config.toml
n_experts = 32
d_shared_expert = 192
activation = "squared_relu"
moe_layers = [0, 1, 2, 3, 4, 5, 6, 7]
router_bias = true
shared_expert_gate = true
init_std_router = 0.0162
lr_router = 0.00103
vocab_size = 32000
tie_embeddings = false
grad_clip = 2.0
train_tokens = 757200000
steps = 3046
Below are experts of layer 3 (counted from 0) of a mixture-of-experts language model. Rows are named router (the router's row for the expert) and show model dimensions 0-255. Each number is 128 + 24 x the weight over its row's rms, rounded and kept within 0 to 255. Numbers have three digits each.
After each expert's rows: "mostly gets" lists some tokens that are sent to it at least half of the time. This comes from a sample of Wikipedia text that the model never trained on.

# expert 5
router:113102106110116120083129152150144121104113137149122123167141160144130154133136115110125134141105178115142111101123132142150069102140126149112141125141153116138089097154142143144138122041129121159140143184192114107137147122139131126123117109160151087106158109120119148084124152131135129083171123093151142111089128129133132133156085112168138123135117136107171112120177106130145083131109121088123095125100128146137140117105115121136143098099131131157136103145120160114126134151060134097142065145092107132104143163112155123134134134143118137113186127122112098148142153089127116111147130074124147099166140132164130134131078108098120145105150151104153176158096101085124070131106112163115109074110101123122144117132107131143106095121117176145164121096134097118111126142140133
mostly gets: ",", "),", " other", " one", " two", " more"

# expert 9
router:118113126082164111139125147134112151110136120139141113160138132122126146102110142094125140120105153076137117131117086133159144110166141154161143149147147133149088100158131148112129158081097130131113088093174118111144127199121118156138099096174129135127190138121104128097102154154124138104155138127107156128180141104114107094170131132135147092121144140125147133104121133134129125099085137115123134146120117104124117132098095127123148135134147103148147115094165110114095076116146114105147094127137119145127144132139130118104131100131064149072156172135170115060159132099097133133100143088135139115169072140141103120186124120116087139144152152089139099136121135056161083139126102132129076123133138082112118135130098149115105109148149138116143136092163126135106127119127126
mostly gets: " of", "|---|", "ers", "ium", "ation", " Of"

# expert 14
router:103098119153143122100124129145127166098100102159135133129123150103128110131145130117113127157134114108145181103090113131122132065136144134138153176144129147123077098127151115157181134108129135123107116149109105146127125122142118125131132100139134151147155148101138135127102143137126127124163125079115136120138120095115132136135106149094154110157151138137168090151158110144134160133118148096124102117111118142133113109130121141128127096166088136162121114150182148085118174130101121091187117129098111095101139156134192115192142149138091151117136207169134098126130129136098152162076167071097178128122129139099135131168119117148097146140170162130113146128172135114124139127081137166118104121122120097115109173130110123155106112126149075155146118115133144142112113184144138
mostly gets: " in", " on", " for", " In", " at", " from"

# expert 23
router:114108130177148103124118136151186136104059140129084160110149158084115120111149171126111124133085134130161094143102133137139150097152192128088128119110116119124114126144155147112152044109154169156113143130163124132115131139141172133151130195150125114123127137134093143119149113170131156124158090112122136107130166107110153133145096133114173128124133153126134112141142113140166138171165116095129142124119117082150117118148111102166137107099137155162140102119125092130135089162120135088139116178118103129078138127164127097114143119128130138129105164135080108132134125141166141128161105124090129112141161108112180150132107119114113131142127106135106119133138120143127078074136099130116144129111112173093082137149143135142114108101080125134176111122130123129109126151170152
mostly gets: "&", "hylum", " Tel", " Ni", " the", " Kas"

# expert 13
router:099126084118107129104106132127132147134120092106158116147138131134103112140137151133156101146110140109135112111100125154156060106151139130113151142159139127177129131101162144112135112102121113154129112135129122148137103142152150131155133105146145099125156120174124125121137155162090137071143099152156164123110135102127146127108105151140146099111138175141146139107155127137161142145145165117121066132089108134129087141151114150157122126087089120129120105149146145130165107126071109150153112122102060116114141126142138115099154104131112145103155125136121093143127174102117126164160148112120129114133137131085106109136105116132083098129158167135173145160114148114140090097107179111167137059101104145098117103096148119182089096076107152139125088151128110107076108149152105
mostly gets: "==", ")", "\"", " first", " this", "==="

# expert 21
router:118130104160181108112139117131148112103094113160120167136133171088110117102163174127104188109117148108161105087095125138135071119122150130155145119145132110169136110109137159126166099149123157161100123104169105176129122116134112154146117157138111073142137146112091144102165139154172118124137108090147138123108135066109154096131143106153121145100158120101139136132127099088152199194122114111118091106107081102136115138113121108115142150122132142173149124133098124089113133093132145133123139165118091153112162113125173097148120149109102142113119155131118126131098136147126154163096133132122114114141133184107122130143157094149127145137128122148103091102077141102130133107133092135096108139125106153094083113135107119120112125097105131133174117108135139101116112136167132
mostly gets: " by", " how", " with", " medalist", "st", "ther"

# expert 10
router:092099110094121152088132133139144146062109124113122148125159172134136122138151092098140119167146128133130140113115118086162092105112152129135176163186066122122106103155139125132155104131101114141090111131125084140155161148145107119128117129160145106094136142112116194116133149140066141076161065128093160108111168115150138137134140128107139111132151131143133106084144146171119108164156120117092127102095112110171117100130111181114147126139145116104098117113161161086143126115115112122146142133106116106107150175122138126147162125109108144076125129134131100094155127124116110130153117100144128108135097097118119142143096107157143154075136130121167116138095086110174139085134103110162123092109102113134092119104109147162115102133127140114132116127132134130103124119174147
mostly gets: " British", "American", " German", " States", " English", " USA"

# expert 26
router:110136143160157094128155159138159156113088111135159126153131151124104117117146107081125090146125150122153130081122085119145119131174165141161140102140131127132122114142136124152142120122134155141079130117150091174145139121150141154156126107147127151158162156130097116112078124128104154142147155129138136124132133102114110107118155157092112135108117137115116156079142063084103103123155123127137137094152107110132107107115110112162174147131135099107124083112138139093089104080104139106164136140167099085110150155146134073125143129168113147124128161120141121136206131165124113138142113129096112132151099138139116095130124138214132168126124110082108133115141110126123061108133077136110128142114153129073111116140115178123107126121124130147137129125163124104104104150092151
mostly gets: "tion", "ney", "ance", "rus", "sham", "ator"

# expert 27
router:124167148131132090118128133136114153117099111172139143129161126099113127116155146116100125097150143073166113099111101120130056079133149164127131115127098139180144126144151187115159127132148115182106139145143098130144143133143109168180112147110160112143131138083100103114108155143141129093156093095145138122143125107095152097134123140121118134123134116096144137130137084101109197145161155139148163120138098086130136140123091113143143142091141095139157097122115114088091124065140121127138129122152093108112147107117138087166115140179111140129109156113116115101165143151105155135138111141137108095170129155169137120120148137150130139134141161080085099125151149118116114093136098163080136136118120127103137150143092149148105127095107122144127119089152120093102124159120169
mostly gets: "a", " half", "ia", "ous", "le", " Ak"

# expert 12
router:105092113106139125086119147151151133126129081143095135137170139137133152106144124087146122141098140105122149108142155131176127103140142175125139125115105124148084104116141123161143117125105092137159125181143118173116127133145126151127110087141172145149143119146110134098168141147128094089163135116139128097105124125106147124159130124137157118164115147101150091128189093144167107159118133082109121129080109124144138103125112114129147126122112160125181094163125148110104148107109132127124085168102118117111152160146134087121144096128090140105190141144152060120149154095134143117139136075103176102104090106138130133117116122109094194147150173093161161131107136078128114126126116148118134117095097095125130117135126138146122110105133169179131095152124136111103092107139119
mostly gets: ",", " and", " or", ";", " /", "),"

# expert 7
router:100144110086126121114109148145127140119091110099151148142124139129130114131144127119132118177086162103132146122122153114143107128132148165115171143116131120157104102155164166097137099126098089123116109161151100138156119127147109152145123102152134142090156117125136117121155165155111131131153084169115121094158123095134118141107126102139135053089118148130113127140163096130155115142120202105118125131107092111151113141128134144163119101118119101120115073104164138095136166165087161105113139142101104108112164128141137094110158111143124150129186130119123135118139131114112111140116116091131123111089120157122140135116099073148120118078139158129142130161081170055166147155082114115152101086088117109129117127121113119145108111097156095096132105112137140083083122120144167
mostly gets: "==", ".", "===", " ==", "\".", " ==="

# expert 28
router:109142101130157139132104136147122166100122120161153115130093140110104097077143140115119142156134138119142185068106126086126132116133139155150133173171135113121094094113165129156160122118113129146093101157199119164132148145125099144137114130147107148097174140152135164099122151127137128138163122128113143102128154109122130124130125103095158050138117119126149108085159096135126154124089157104105095155102104123137106113077117139126143128134110141106122128165130113098135152156138124086137078150083131120113132190179195128148179131129113171100110136174133091172121150118138153137110173095111150112147135154118140110142124131141115124117177111123173139080157147090145138121109121109126105125116122115141090149114135140130116100116165107127158121134134134125138121170138138
mostly gets: " for", " with", " from", " by", " at", " after"

# expert 11
router:094082104145119175103130143148178141108112122093083153119106153098125132100148066099146089169090120127135165095102130098151147107139142160111139160136126113150108116133143123128154115102060129143157115129133108138124142135138169117126102085149148154140156119140120152104145143140077112082143108111138153108111142121120142140145079079112134116169157148104136096138147115155105111116156125112116119128100114120129117101081122150142113095106128170134157105202122160116130108100123113096123103156066107125103127146130151104097153101175079144115144136156127098122153129096126126135137158084107141111127124136100149120167104113155132116090160144087135168155151148116160098134130095120117134119120117079120108132130139136159110107103115125164129077135137116099095102119158138
mostly gets: " Ka", " ISBN", " Ta", " Lo", " Lin", " sq"

# expert 15
router:093136127096133124116146143149111131114132126111150143135142156134127170115143063083160067170134096124144161110106104099118146099138158125143118149117110095123100117163154128138135104117064119129117108122133114141133187146134128128135100103147150131101168152110105161134139161153066124075148112139131128113111164097123112123126117111139109099174105190111149120093157140158136108109146139116111117171105107132152129113127097123120148111129075110115144103087141154117121139121097159125142130156148129117103143177130130086132137145173133173091156127134115112140163116144150116172151184100123158095135111126140178110138103122175101134101166151062165119119110113108165116124119109144138133136128102086141098142088122123160119104119144143153132136157117136087099113115103151
mostly gets: " States", " School", " Cup", " College", " Championship", " Championships"

# expert 3
router:095051102103125153108103138141161139105104109114103150140140165121133106137145083106144112177098124125138127099113130082154130099144159160123149152143136121172101103155137130138139113105063113147139091167143105143136154154144148129133106082156158139133156119137126158110139153139092103086144115123134143114088134105124136122137101098110124101152114151122149083126148102171105104116160135094115134118092108108140121101107107153131137073128109149140148103170147168109138130151112117110138095149069100117111144150133165104102143129168088161114138143145118095081154142122100128134144142087110141107129112099090156121158098107162119141117163157114154146136113138087159099128128090090124122108102100081105101115122135141170102101113125138160142092093142104103094101129158137
mostly gets: " —", " 1–1", " 0;", " 0–0", " 1985", " 2007."

# expert 30
router:093134106113137115099138158128147132093107123135110153141133159132125134114145093068150106153123137102147142115160117100150166119130157108163164096173118110112120089155141110131172124121105151169119122120123081112121167158141138149141105114150119085101165148117095186103111161191096143128143109145104143102117181130098119108120110152105140115167180127112131120122113123157118115130104118118110152137120105129123137116143126091149150125131116118136117111112127135144096095134101194135139127156124102137095135120115113116083120095119114139133134177160150102104175145117132112122054177120118188137153086105100116066118113140172161137121151136097167135103115107119160097145131116111139119135087142095141090146089136139135118096077127140155138140136133147115103111126158109
mostly gets: " York", " European", " Angeles", " Ireland", " Zealand", " Ukraine"